{"balance_loss": 0.00204, "positions": "rope", "attn_scale": 0.177, "beta1": 0.95}
Below are experts of layer 5 (counted from 0) of a mixture-of-experts language model. Rows are named router (the router's row for the expert), down (a neuron's output weights, with its number) and show model dimensions 0-127. Each number is 128 + 24 x the weight over its row's rms, rounded and kept within 0 to 255. Numbers have three digits each.
After each expert's rows: a language model's description of what the expert responds to. This comes from a sample of Wikipedia text that the model never trained on.

# expert 4
router:138126133133099171155176137130170139086147126120100170139143140132092136159108137137110107102154152153128144102077139130159139146132135143141139108139102138130149111165112113134142124137112150137077095120168100146087097120110127135102108157102125153119072153158147107087136106121084114124116095092139107159086095154128113130087128106072093106110115134122103088088116141148119119099125
down0:124110084139150150122168172113137082162151135133139111130129130127120105136160134094166114139137104167123155091119114138198144162117128126171114181127129101106090152119123098122137118112147100150097113129118151146154148120130132148073151141113144143079135146122087154115135109146120103126143117074189124113126097136119163128114135134163128146120148101144086155111104115139130083168118
down1:128161140076112097154134135135108128127131121104055155104132158153141108114111175108128141142127142174141131159094126143116129117099133117171072132093155097131146156148100100103153118175136118151125132121124090089119113111135117149124151093128119128139056098122165122115148108143108128125125109168096094108131140191128126134143136156112114097103097144104136157171150145122148117137140
down2:110165108134135093130139146116126092120110156057154118142112149129140158094137139120101146096106134140139111158105163091133136140158101125183088110139092143148138162114140143185136109121117095127094140143129130138108150120132068144123131104154103092090136087118119138168126136107120135101169112158122141133140160126116090139119138101160147111182104103134148155127146109146152138073101
down3:127131103091127112133173140132123138081078121121132152137101122151150131152107125171151099124098129117094116138189182160109099125154101154134114107108118115075165114155104111103117144123070130133136179153123108135167109154125167115122100102122105122109147145144120150148118125137093114135113096101089140117107114133151159151090116128129137158149114154130140097142175125156079156133099
down4:174114110132151112119173121155145111148119122119118162096147145122123133095164139088142132149092123139084155160134123119107148145139118138143126088167129120100157084113120129069143116127130164123130155137093158110076133110109141126122116100118197146151127132136119128120082136156123091113113119131107132176067147137105130146108144132152108122104114115101098101094132168115180088113115
down5:169101134138120120152165101174171121118114126119148132153125062152165127153093144092115149117134104105090103123115145131133177097119144107106098147137123138089102122109123164142176123152141173147080120121183075128145097129147085124123147103117113121122109122142119123129131127085122116135129148134103077089081138091144107121126119129121148122156143109129127080152142133126080113134122
down6:139118137143140144142134112118115094131108168131170181111120085151088109099144132182110128122101141134126178078101142127138100134148143131127114119138102120123135136131158131111153155121098121079100113132125090129129135140147103131140136106145121106144142128109146115193162154142084128108148122144151122110126146110158111100119113155179117157086149119090109159120116156153122132112222
down7:085140080113121088127151177112112146113137146133090113155106110147109132141160136090115118098141118108132145163147136150089137139110135134108147147128099177108134097112111111128131086145127111136159127163163138138118161156129093175124109085146097139156176157098140156122107124103120155098142077125123127109090125156166143165090103188134134139130157156136154150111159151122108141111125
down8:080158133113129129116157131135139116164169154125137128117147122137136107159109111090154146104107160103125132143164116102132110124130157113109129083127095117113119135129077156103135161087129107114141140093123130083161119067140146144145144134092109166134149114119146169140147121109111150185161077122098139136180127146113128089122150127131149084113146102126103119125089159103075152156131
down9:119150150173123116134110137146128092198138142105105169130100108123162099107100116106151134120128104180147105150146083120104163104129136101121121114145112097110133167145146105131142137118108140093137093141114133120167113111134098156149138107094108147123126094120134106117092148120145133094147100110125149098103124137133182188123171169126138118081106170152116091141112111120141096167133
down10:125095157107110113105147113128102180136064154097139097134153125125109168079125126111148160128100147110135139149167059108156120099124100163099158165155123111130142106120129130159135147091143118101119104125119142123133116106171111166166131141125108080135100130161120121116088168120105100121134100154138115138157126182100111101173117113128154094119125115126148134169121125132131128098114
down11:098156099115102133112148130109130107161090109167106125133101100128146142135129109108136118081146128117092064151152068110126158150099189183146112129134134090138133123132124100135142138109079136119131096118149140106110115121135159148143103189138173153114116136143174093157157104126099155096136139127126124125135141139110129169121082150134114141115119109158153174106167124122131137134125
Field labels in infobox-style lists after a dash and before a colon, such as Location, Born, Genus, Synonyms, Coordinates, Role.

# expert 0
router:151148135145102136181126123090167156084125099104127194141166073118130149107140140117134191167107131122125139120134154124116160118126121119118146145136125120115105149154132125146106133132127097124119114115122132107162139113167133094090119139108134143113102139174154144134156125153123076152123143127123108126154115119103153101102113112093082130141057167128105120168135160115108158160088
down0:094137137142071113141095157110119140131109151054107160112143117131140100099097124144131121117116105151144140098076124166160137113128082103079130121141099117099176092115101112129111114115087101135101126130109099075141126139140127105081127169119117134122127118125121078106143123131147116120150110093120147066111104130134152137108115154116130100156073153117122148130166118131129098133131
down1:149154168196168141138124134092106143101096133151136174095115099189123154153136143123159197092135118123145057146138114141095145111112142107096123096135092153136124140129087157138168099117106106117139133157125102131113164125124111113145138104138101136113090151158110129137116149139142096124145126143145137143149130104101113121130112141146125148128078135149177106141131150123129157167120
down2:115080141077180134122115163127081158146148098152158099133181144133187125110153135148162143087120131102124088156106142132143143166127125140105128133120098152150162124121133120131161150090157140159109132151134122116150115155114065161119127117140104145148148112152133114128123131126139157143100164152114135126117128147121149133189178113140131157131107153139113118092120117131159117064132
down3:114195124121086107118124096090120097121123177106113115132069126128113111167136123121105105125128146152090125138100148096144112125109131134139098155146131166097074127149104181153108147111112086153169125100142121099101122126141150134157125129126169136134128127080093097100107167133132123144148138102094151143109129135106117089140131117090112108107121096155117117142095104133105095139077
down4:150143118168142131137098096177134176107148118099114115150090160105137116117130119093096126134164118115121076143138133073067127112127109059118152150126147159126149132159131139174128124073165128148148128134119140158131166125163168128138117153102114126126094137178167155138160114139121132146112128119124158088145137125111150145118132129116144139136106144136165145104180134120097115155116
down5:114118110173120154119113123137138080125118139131120131130104189123109139094090072153126116080116135142122112117116136131110121127173163139136122085165156120107130177142153136132101120112137123146134134143143132151184145140088163119104117118139106150103174128092139119113112090116094078171122128160147107127060128130108115139091152141106145120105089112117131174133124122099134163132092
down6:115114117113159087131111135097129117115089193137147097145128115121119161110170101135134140148170121117123113095151128114117129132188110203094127133138130149106144112141148102143122086170132148159114132124140119142135117151100143113142089126118100129095157110106082114096159110120170095106106142140144100150126127177102136148133145119121111146085094101145133164144093131124089100153099
down7:125179154111168101112116124118090162143120102136152141084112141126096143127133136118151158109131083132128090128141145133107166158167164144111129112132127158134126142096190142118102129107133155087114153099124155122116134097086192106141137105139156132138100179185134095113099145120142103121106108104143133158156102107134157099126124133134107106116131132160099123085146124129166166156139
down8:101114102115140136119122123121112134140107149134116140069155149117141164149160104131109139159102172106141150144133109153101137141128143171118100099144158076154132148118168165120132119109135096124170129132115140115144133133116131156113130100147180119159113133090153128143163136126070129091174133141097118121133110122100083126086112141142104122182128143113145098157144143081085106109183
down9:120086156099138055139150184189114142125157130130127117123096094128153080157150119135101125123127128124137166137168165145113154166099134118113133127135129095107163130110163137101116170131070131157130126092115137149146081149131134161122117104115141138158135131128109139158147155115157147133096150150152107128100138153148133122129173078158101086151135107117124138092109110116149119135125
down10:157089114138142167110127116126133119123128139083071108120139120151110151121109119127144091088139134098105175124108116167088104119130100158176129125150116106143104131133128107176103141103178175098131155126111127180101160138118116109127144144158180142104115138153171111127109158135134127101104154135174120152152136106128173097089146121142126114112087131152103128130144164119130105164104
down11:112123123137117104102128129155142136136128117155139101108121130124145140095128116176150115181141086135138084116156128110163151128141124124148154147111143126138161175115183121144118148111134180124131117114123173117135105139119148139134148156125119171155127089073122155074139160169118162127122131141151102121149146136104078153134109123116112096134054157142080127112137125101119107180157
Last piece of a word, often ending a name or cell before a comma or bar, such as Col-our, St-age, Not-re.

# expert 29
router:120135110101120124157110153107137121128137131130121132103159176122122129138147164115095119139117143153087104101127115124154107129174149084142155131142117129138142125089105158137103134173137137108118095127165096101111146150114131092149121162123147122048074132122149106098133087168137106130152154061126133161090099132134165157102108118128143105154115149163167155143123122106129123172109
down0:153139097114130127159118118172095124145134087098141158093137183096131116123137162107151103164125129148123175151150091157100123134121111189130139131182159172143087107135141128151112103077106097147128133127132148133135138111084119144117146158154133116133108113153162102153120091120139125123173106112123097110120119115083103065174131153132119111105119139114157112137144121145145100117124
down1:165158094104125098168129134093075175138156139109091132114125096077114147131143101124110104105128152091151151136175118111079146125108148147125107104150145127151110116153165155175173193124114156178115177122096143145119126078097105141166121121143119143149097128145128141111126105121110123137121105135144149096112122158123117148127134156141126115109131113143130147104135141075115118149137
down2:082159152127092123108097137080130086155128119125101130131124116104123120110136142144128088120139157108138122091126154127138138150097149092154189127119166125178136099119101167155156132103160161141125134080149114131143131088084151128127099122122077139116119119123149159120151125126100115174119117081162140146108104123114119083117119118135142117175142113121207107121146119112109113113135
down3:102148126123135152160155156186155101156124145115065149137133151114131133139107152143126121122114101129152149136105100132148122121080119145146158129126159107133159080089149170092110091152101119141131171148138117107138157127120128130164094168138146143132090140088154138150093115097109040120149137115170119120106152142124150138117151140135139134130133106108095130106117148106076113149112
down4:139094131128104158148133102145157163120139076137150130132130172082139122143098125176146139138119117118170080142094129153128142117142123137154136056145145139116120088137145088124109118135184126157153149143100102144102132102113125125132125196157140154122126117089097120130112134139111129125116148092128106139132116097088131165144113100117114177086153095110133097126114117127146147180151
down5:111175128115149136122119143131095113127109125124076124112134102127136105144156132100145072116115124138111183161134161092133118094112126077172134162102168102109118111141182129167175146148140148096134127100120145126163130095154113120128119139141148113105176151136153129097153125103094121100163090098149134150116158131086122124155103150146117109129143164135141145117180110130078135123124
down6:096126089158147147162123139089126131129088108101086151133121096140085119140125112088144164078152113135133139147144108117161121104120125152128120114150167123106109104155150157149131117147119142122098136127130102172127146178153180153133106099126138153115116092151154140121124173110115098171146119108084107095117143101140119085079114180155173115141131134138098149114135106163150136123146
down7:130107164134155103148112071139144132156119161121133120123153136140140113120124161114150138168178086095156153124121118116139148148138123152097130108102103121098130141149135129101117117131095113131102092108152142119116092191097145108155124104136105139108150116152106124161130144148134075153099098147169123152118165138123148095090110140171142132153123154139163178121086077128170110108096
down8:119108118125134124099128123130154124150136130099107117097106103067150137163123109144091132136113135140145119139132151153096145120161141086120147121093110087104074146093091096146138157139128126125111117132138116113110120132134152140093112143117141097177144182078135100130194148121119137135129109153136167120171113111157119156084131149145147126146076132156150083176119158138103109147164
down9:112111156168103107122171125127119146148122153116107103167118119085157119109112143082140121129091119119139131121132124141108102143133167148139116118137177122144106127151128095131088122095119122168137139125148115124124126107159101166171145144141124095102103083159151132117067162131089122148121121173151157136180131163151107108133148098119152127131142124112145140135168087093087182164152
down10:142142116097139178115102136126112169138117128067124149141143120127126154092132160139198174108130141147163136113108090148125137130134066163127111131201094118158104159082137138131130122098140143150163156144159125172110113137144087114123147166128095148125123098134113172126130124118133111115133083159119147113100121128116122122163110142138163153160105129137125125114116136116114173103120
down11:174124121149114165114091100139144146118140125178117126125129160156135142132146099159113106144185104130111172128141165129147115168135115090144145109084141140110117115113142132144124157196153110116143137130073118164143123099089157134127113067134114105131114111125127160128103144135129124083109153111119133129147093110176119132070092113132065138145096123156116140129144118147114117115110
Latinate endings such as ous, tive, tion, al, bility completing words like obvious, Martial, Multicultural, Divisional.

# expert 11
router:110152155164105124164144115154126134137097125127090162140153091137112134093127159098125137137133148156130093074124135174156141174129107127139156108132110154155164089147156150115138119177101118133123131188148080114132140134111148121142113134106136137068101135141119095136159110135155108170110142108148128129122112134105163135154125102102122137158073129161104071134122171143097143134139
down0:129129137139111123107144147093134113104136094140112155069132124108125148107096123111125136164139125118142135102152140103169136120100119150176131126105073089170146187112117133148079124119074107171111162131181166137127135125158143134153130089136142140112100091109150103192101145133124145154114120153125127135133100153099166143132142125110098107142111148180150125112128108126145094139148
down1:159140146130158153139148152110142118110143147141107137105123132149113126152156163114124159104140162130097149117141123143120152095141120131116110114171137111139062143170167131116072104155099096138137111102156126117146154133134122079096060144094162153125083118159131137162134114093072124118152134140102126125134092135133108144149094140149147121144120077152150118140148102091160102150101
down2:156128116125096155102141132122147110142142124147159190106118102109088162203137126108156118124120121148092109144148089121161100119103133159157135130122114131117076104066131116124148154148112120117142152146140124122148146137189097136087140124096130153118118121141146174128149119103161154143092156151094125134142095138151121136154140129145116113152120112127142098130088183087128084120130
down3:128114146099113104131100180145089116160158111129015152131133134124141124160097125129098125066112085136104117110112120140111123110145108137089111140107099102124114105089113118129154130127148105142115126133154155149142138113104134102110100083116129150124119125135090127133095135119112185113112112121087163145126123139148121110145102130096124112106099128122155095186092117115113156124129
down4:115114099125147116107132159173106134175125062110171099108130135145118102107106118127147164155127104116122116114131135137133145140112145175108118140124133116109143128096143129118152123127109122158129100130093162109161119127129131117119112153105135162134172114145149067151172109101152103126144132134163176110163113136180174094126149141089149106131098123163157156117113158144135154126058
down5:148095162118120139124100160148146132118163110161111092120144089110106122117099115110136122134105139133084157124104184170114116136146161096102131101094132124087074095103133161130111114095105092131118167143121138144178130162082187092111120154147138121117165127131121120107139161129108092172129102152134134098108080128143135140132138076132129121101109118116126123142134168110105116111155
down6:149151138134102106111112161148141134142107133148098115110159132142117113119147132148134097123141143143144111110082151127135136139155057158109187105213102123129102150112088138123115117140133130107151131105146144143068136138155132127207111161123146139111173162138123108109102112104140137130143116137120156124123111145145149119118152165124137136129100130096187128157182108104135141119113
down7:115107135109148127132146160152115159090099092159129128146148118092159114153107171152128144139131130114155120117094048116094149104111119135138125118130150110096148118128143070135073140093129092103160115127126111130089103162101113147159096137137150122132153179136106205124149126132141145139170159113113134099136143173112115138116127144127105144137093128127156099118125158122094115153132
down8:111118098153151154085143105123135176095118120115139149144153148137133120074132138130111148129142133121127128164177097162119128122174098152136110112111096115137093102142130135127104138132132147108163144134117130173113113132117131153158113123122169067117096179116125129120120138122136167124152174096054079130103146188112119127128110136154125154124129158079129118148114104119150124147084
down9:151145086151139138119169181124144144093130132165119125119115160129146124131095106155086104157109114143078095075116129109145131158115145123120112094110142131141139134199194148179087127104152120118108096089159135164144109131111155123115096159117127126134154130161119148084129120124126156138095122163134092108122086154113086131090131114126111142103129124145149148148130141145124107115126
down10:091111167127143137184124147131134132156107191130119144104120125119149127157117152136142125154094145112134135170149149135105139173107142088136118110134106130125179112132127104084150143096118138158111127152146139109168134148112118140137160099125113130135167124131086152112105131111134083165131110130135101168113147180150109064122089129108139159143140131144140215129110116110131107133149
down11:096096137166103152098081101162130164127106123108140186132118140128145127116186139125130164116105131127140139140093117149164145122147110131143147141147096098112116129106178119115119130131138132157084110085145149134124122086134118179084144115111094110142156149110108114132108126105133120168160088127046106136109120144116094109135127139106110137131070113133160109098118107130143093134118
Prepositions like by, with, from, via, especially Preceded by in infoboxes, plus digits inside degree-minute-second coordinates.

# expert 2
router:135102126113113101115167159140128147087113121153129125065160143113132138103154152083112141126130139174123162097120100133120162141151124112110163132142071102125123101137138106112137135123159117101113105150135118113119103110129142128110123095103083139093119163144126115113123163181100080158125115101149124131102081125128114147144085124103085148164110141149122140151110188132112104160079
down0:132167143140116140146145199138158134130139173111151101137128133132139115125083133111146121159072140132118138145125134137115089155143126069173138126134148108149127119128130130136115148151140122138138154162182080150133159098130155128105151130103172145133125166108174082129143133168167124169130142120129106150105108112106152121104171141157119130161157111150161112130075123088154104121120
down1:136144114118135100078137102146126122154109151140154098075096154124108116099089080129173106134114136116162127116173128135132103136139133127108143121166162119124127134165163136137107102141094148144111140116136132117098147147121128138093120087128120179135121131096140168146118138135142095144115153116149174120133114100164124069159145134123178117144110147106090111135169134070153124153072
down2:158152118121098076118123122140119136126152130151106131096106151142139148137149143163134120133150124183168114140106150116120172164149140143168073115163128100148089153143152097128116135161112144123135099084166119128127119113087131140155099138119088133122087115143136143135138093137136121141140140097136121145095090075124149098106136132082101104154089114114168155146144089152179151115155
down3:123100115167120125091115150178130120123121157132142134105105098115121107159122140158111124091118163124161160129107109145089117108132134073103133139120169118110111148096130139089121136185146160111099120123146114136129144134139114152119186231077130120130109140100137112131133156139135148088113149117143162143146147143144086133082114093110128120112112095140119143097142155128142136150138
down4:134161120142113110134137117100147155118086129138125124129170158150113127128126126094137157099114124161132104101138152091167091100114171133159108120121141105110128124128192127094140108075137130138099131139130126096107153179174137090128129188087112128110139138103120138132173109137120189157163105138153109124182117107124121132106127156082148097128113152145151135132120122142126171154161
down5:138149122117121137133157144138118176127088124128086120141127124137130117149135141103103101156116109168119128114118124083142127148061122154122153148104139126164124110114172121158119119174171102172149149090132136104144152165132116151142054161124104164163118111136141107115118108111139145120139125099159076096157135127108139097119128128117127086118176113089126153142111076126126151168139
down6:131127091105108140157109117068078158150149154115145116156119135156157168128128131168159134136128113137142158161099113169142126177091100127110105130090111108155136177114157100140129143114132071146110097129123111127210148107138134093123127092119138134134103110088106161161131124111102125120155155105130133103098108110092126142124123160128138152126098123146129123164115154137130142173141
down7:163128133165099118118108130132142090159169180174114091123160160080137160133105160133110162139164086103111088142098166115154112146147131139110101117093155117114133158118112104125122122121153135141136146135120144117121135129096158137117119118121184153118134096093130090116191138088119124169129128156134141143158162119157111133129119113106143131136122171154137139170128135188129154117158
down8:107094103124106133098141122141141117120114134088119147142116168112117121133131113093155116103124128144135133125102119190140099153131150146139161157140166132091130120133155090066151125131141145103142117110172122137119134136136120148133141162153150113101127089118150148153098141171110092156151166125133160184105167110160094162131117103132116161159105108075118175136172139081124146158123
down9:124091127135109152123145129130117131161159144140155161153119126158148091129088130149114076110132121077177136135140101140121137114170184099109122137136142147101115097072137107130103099172065106121135121116131157115127098123110087178132118160125137123115163114113135157140126140137160095122137128150165154121072141121130179099118166081120130121083106149133120115144159135134140143115137
down10:129118146144109091152131103110146140148148114134135113127092139161110103128115155166116117186127156157071155163145148123126165105160101110131122140119078156136136158156085136153130106131176102101143124120091169115124110181079132169157081103123144126168135155150119141173105133129118153127154143112144123152125110101120099113124098124093117143158123128116090113119131089137083156130128
down11:126134174112134091171130147141081117094117126143196121167138096098130186081131174145112121149117144143152153120115126086123131147149148096135141082140118129126115123145144107110122119108146158178109105125109090130120134118135110166123126150116146143123166123142179127115083120129151133114162128087151161103152167100136141125096148132119135182123160129112169139101155094134150145134123
Commas, closing parentheses, and clause starters such as that, which, who, he, it, and, but in running prose.

# expert 19
router:095146098134113133135164139148120154110173095135111166092161134132138161135119214112088123154096127152138137080129179173137121098071143147120141154137143109166134128142140168109159126167124113123114133121130123110113134107127129082155147103119111148117098128075107114107137076136100106101137124088130111121160105155144094127104138134113151104119109146135153136155132153141109110134146
down5:155163153116160122133113130126163160142113101140093144126159152100141148134140131157176143118095140156138141109117131126148100139097096123153103140105102131138131131170166097114130128104167066145152140095135156103083110143125155139151122109161133133149114152144148077160095127136121118160127115124127103177082123075200087114122124109131119153140117099100121111114108163148125145096132
down6:104113139154111151105136136135116171141103131141099150105139089108139127147127131142129130104126108118132133127124124140162149145137110134146155108097106141132109127167175131144149138163118115115059090120136123099125138101086089114095106087137154126165166147146143093115088167167139107116109137121076150188071151136118138109082105102133113067151135156099122118118121102154153149121129
down7:160133146139136169130134151179112128105162140092125115163145142084130180164146128124143108109112105098161137150139132127118117138131153134132114094116137138135126133141129088113093098111163141177170098134139130128088092100123140166116139157181122136137138114102098134115109119121075121138103125130092129124131161131114071112152094105123173167144080137144138117158162135188127118160137
down8:120109112080154136131081116152145136150136120107114161130112122145122150042115162183128115110164095113119124112160137109163114131146136170153137140134135115167122129129151156178118124094115125164117134146143108151153148133128129110141140118138144144124159145153150156122084108144076140112112131110130151139159144125142176121137086098128131144145150098126076133079092102171097115160131
down9:123114098171119151070151096149089126131138185109131147117149094088124122127159083131095121159102150126131083169151145133134148163140114144151125114098090149137137132102152151143120122099104167087086139159128165108083107167129120133097108157094113119111124141111151134110140115173144095112106165149116145116110149123153143146133158122132111086154111187133128123097132124150126108141138
down10:124127109127121148186100108155108165130102145098108164130137127101167129141112059132132100140143101161096163151083104127139145114095095116157138109108086136119111119150117107071091160131081109110146140110161131091147128106126145106126117140130130114128130198182122143122138161103113113150170119153124149125126137141152117132112154133135144104157119094164150174150103135115133144124146
down11:100093160162174121157121111105128104141085119127121138129142120128145136117163173159112139162153113131139126146137129105112120118092095116172117124158118123116139120144155125108139117147105109085117119136141093162118161165082117104102188106146134169149107128110149090124106147160132084128110151123140117133076155123103095124161166126105159120181146140112138071120126126128176162107137
down12:110167145141148178114103088134106159116091187140154142185130156141100114091145106118129134107110137129126152126135126138116148102136083142136079096119166153146141129154159142125137104099113148102144147068105131117118146098148143109137096090130144080127159128180166145162153145121146121136156159104142138107149154118162169121121140132123118161119166131129151148137142166137094128096127
down13:100105173107160108110124159129098121160133090144103123135105115152128170129128136104113120136134074112122155123113095131125124130142134093132109099152120127090150133115165115118108144125139131126070111150116129089074139164150115122110127132137146153137181083131144175148131148136131122149108146157123145142111090137119111167108186113101086073112097109164127191120107155136140159123115
down14:156109148151137117124098155098148117107109173076187143140128134120155118166123162131138133148112113147171114127132144102163198083143125107108125126125147131100132104101189112149150135123131163164106130133126119110114121167090123130144173136120127161105157147125114111091133122120128152107130107139098106168169108115077117176118151139119121116123099139130129107079076137112152122117136
down15:129144185137105130106107150132122089120136080160163129152153147123150145138128136162139116131110095135165113100105133150081093124122113137137153154113130133090115153149120125094094114157117128153108109147151130156160140120134142113149124070118174162119149154132118173128122099110106119147142169143090105140114095124111109131148163099083198139122169150131122151112064135156138139134140
down16:075142195100125114120160115146130123096142095120125138121103136116135151128146112165166087114132120126151179143127125176165152154122145164159164146122089159122090121104129102156158109175128131112089128131115135107133162124131170127133171138124158139167144140094116172127115105141137082156094122149135111108122133133148148145112137162105123131133130079150151144114106121145102190143121
Hyphens and dashes joining compounds or number ranges (COVID-19, French-language, 14–11), plus name particles like de, Le, El, San.

# expert 9
router:142152121150113148141102120153116139127107140128103165089207156124133129131133156099142138128132131169109145090111132138131180109122127129154127122182119156146176119097119136168134150134134127149127117146112119064139163085109159118132122132113119149071109097171117166121140125141147084142157123131127095114117107133128155099134134099092121093179130142153133095133145120138070129158141
down2:135104130156102139117115137174094137134080105081127118124123082104130150122080142124139089148108136095139105116127117114161157131106131133196106108179130121135120117090145126124167107067129169101143162086131111169140147150111129115132166133131117107141126135110092106120117133141134098128162111135156174112129115082140090124132091132166128128113124093155113140102118129069143112137112
down3:136106151096142130127125134119110183115141106119094127118127133131102098104134167135108124131155154140143123107104045137131128122073101115077132107167132145113156124119111126066103098111140127118144108134104127127115119152135122194135115144089097094137072136103112133153111143167131143109131102125148128100128123147182107123087145135090148125147130096145140066104123126138125133169136
down4:125129142112107136136120170130154097091113157141097066109097136126143094140115128173116116126128151118133115141086163151094178119105141115133165166101115155135145059126146105143128168178097134092113122105166103117102121112109163137151151129131108113165115161124117087120097134158168162121099115146148101117120128135125164147117145108124146166134134122110137174148155113165118160113118
down5:121120145149139124134138145128121173086148082168105130109139102111099110126167104120136101102145142098134136103118138162133121128105142134162115141155129101125125159160108175123182151103151183152164172127090137133169087126107156090128121097130108096182104142156116087126107121133150111099116126116114095131159108124108146114126132119147155157153122099115113071147118142099081125142100
down6:147124126142188057130137140155144120160172129131122110128077116053134118110138168127116117125124063115130139106089142134148127167131137119126114118098094117100121134097096062138156164138116134162105115157152122132171142129148129157107115208108128143136137139116138102124147127151102140143135102168133119138148132133143107124148122123105113132168124134153151115111110126162157134113142
down7:130142141159110077169123097127097151163108129125093132087144088109114106149151156136145122165121126109145129191107132129105130150151161144103101129178076116097132125123156107154113146120116147154181127120135077120144148115125162102101115147148107146129154133137130135108161114151150130176120144111154128104156137103172138126130120118181186158156110092121123127098133131166125137109151
down8:123144130091152132142134104187104132143138137098083131124121135148084142153125210141128124097133120095142123112115054098118151128106105119172131121097139128144090135165149110096160112136163103109169142162125163154140145148112092114136134141098145118132137144148145123089157174076117146124163127122138112104133100129153111122112140155127101142156144113126098161081129137131121148105112
down9:118139107129141171114139162114140099132151137129106068084156163153129111148161088094103093108100139104135123160109133121088113128098157116119108154097155140135117148152101159168096160144095161121127171105128133113150132142094135089134130069135103096122139132113121147115137131125135145081141130107110081121175130146143106163083100140156100137100150159137153141140131160134103149163126
down10:102126134105130123154184126080117154117127137099136180147131103115116106109100151135105095125135132114143133110125136177135105131137143125122085121148130152121072125131123120087096136143142137128157181155112155187122111138149116128107153146150176117086120140089157122144109145147118135115137162158129126109113162142185102126132124114147160097129084143123099142145078105093138074162138
down11:155135089106154122113099147060114123093167138110123128100116149088108164111114131132137151083156116122103144173083162126166141087122108155166118140131122105117106146119124128141121112144160142109175125088136100156126131119147106168167153130143111142153111119084159122135118139127137150103102122118109103136095129082136085131113140060121131114143120089096164142123157139105116108145147
down12:156148140113071160136127137101107118129107156153158132146114161117117148100146141144127142117100129119116147129087131116150128112152109166105091099174111093087129121145130132132151134139140185165092149126124125176179140128149184120130158119189136153091148143121144152149164107095162136159105141107132103114111092095121152088147103150106122095131090100117129149122088141124128127107113
down13:089137134131127108122109116120153074163158119139077128101105118121085118101160121112120122171097113127098083148158150103140115143153152106128129170138137149169135107112095110109182110136170147134103132099079113104135118118138113121117156118142125131093121136100097152159151138106057105151094129102094091148101144126123100112171165133116120137163141141117156137151135099132127141090144
The word to and modals after verbs or nouns, such as presumed to, agrees to, can, would, will, plus some mid-word pieces.

# expert 18
router:130184115132108109128119153120098136066146149157113123108160100103095192085119180121102125117161108145123127142116113147151130076134141129084147141119134153118122099146097121140153162181123111116172110132142111138134133117151103124133102109120155140124118117145100109108111127118117097148129115063142128145159107177148144100080141137116102103148144148118110073160111152124134151145118
down2:105070107130134126094114115159115131114119155119159146105113109076189122121151119134124176077117170130136136127119100135149146159131166090094123128109114182095101145111190141121117102136140158133128158088133152135126113153124091145114136111138105137115137168119100139068109140157111137135146196116130102150108116127114130118150113158133153120136107107092131142130093112084141118142128
down3:148146140138173124111110097130140096168155162097105098098133126125172144110152099123112161089125124165147124149128159159114112146138119144126095148179128113133097131099128130139122135137126100136116147089149108110162109144121107137135160099136144164109117142095113151083127106143142156125083179102139135078106120125091119163148124176084118141152148119117140086132147148145198139125095
down4:179127115157113151165141154131159156161133101089101145130135140119100134141149123074141121141143081135103120133132168097118096126050132134124129175147134121140122149146096137141140123152123126151146131147106119122160091118122117125160112113140102137148134126114119147104122125163147106124120139142090146142115077109117093152164109076159092144134132092129140110104126158181099055118129
down5:150148113111089142102190153118177156116099141114127144107138117137113109115092174135123153168132172123128151164081123173138137147162176117088142149087146144158155154112115136166132127115117123129124137158119129112123127114173149150143160109117112145077093125130133155123095125119138136164115163137099149092172115140116126111130134142116188152128112138092119139061120130137132133119107
down6:142128131113191131104102116150121175143099103113146090159140122163141138116155123168142149111134133149136118135138112108133079138140126129136122160127120106164151155145152144089124111148180130153161162102121190154157122121117117173182133121108147152156078098111115163175102109098138080128128131131149138108101126168103109144138115135165114112108127137123100134156131119110111171168117
down7:086122191142129142174142107165137164165150170113143096131139178126185103182120096134122113126123139118130141103151078145084146133126108142085151104125173157152123136124156102108081121120165104086123129126138121148124116092126145192138090134102155137148139111121114142094154124140133103099111121137105152132115139150140119137132165124121140148113132112143122145098137134113162080127124
down8:149153166146113083118157103099115150097112115148116145135162112121127124107111108098148112145143168117124161130165148138096142110137114148150132068173121115163167130137111114104087092130104135087139119139138083154133092095094114149156099099137129142132098097114151147158093151173144090113156087142124142104108134184166137112093119086171108128148120113158140123118130116106125126131129
down9:091141111104123196125120110092138131116139147142121142128121141136098138119116139135101150139089157140129112131138137110136135088113154119112123149123153122139124103154168156156102119124127116125135104093172121093085124167136092131149112157156155129134104145104119088114087177106109162105113132087081165084158076109139140117110118124135105148165120114163095106195129153100127103098131
down10:140116110131162144118090094108119139121144143123100134141077099100125091092102101126156142155105157087128113112125114092104104107112098141120133123108096170168113168162147091085146138139111131153121128151145133136148068142144119155127081134201135082166099142125107146127141088101124127110131121127126142156104129138096079123120175120111125113135111121095120099105169142139136125137159
down11:152101155087078155111105153138158172098102130124143110115119110108141161086130140132103110084143099164112135159156145102122143110140147104175125123152126187130132135133116135130163171145085135132136135117164149187119132122125129112147140151130108079134079113110126146145123163107087128103165158096098141117104115102155128134138169131138183107150148107138117121138124152145177141126128
down12:105144094098128119095115130137123110117078097066041138123112092152115107111151143144095171154090134148150139139123122126119162126140111147153117097137091126145188155139153099108138121069151156116114102113136130159107141127136118122106119113120130171108114121128134141092094134177089143058136151117127146134121118159151158141129147124153137113151134157133133125124165137145111109131137
down13:138082163113134162162155131116209116104136124159128152121123106105077129156149118140128115143070131125114127129145124120122126107155118109139137160102086162097091126146105123137127171141097103110139169152116102130131143107132169187143115125133113105137123142143091143106108105136136140176150083120125108173090109116107133130168135143126131168120157146138145155157135152159138161110097
Opening quotation marks and brackets before titles or quoted phrases, and capitalized first pieces of names or song titles, such as Co, W.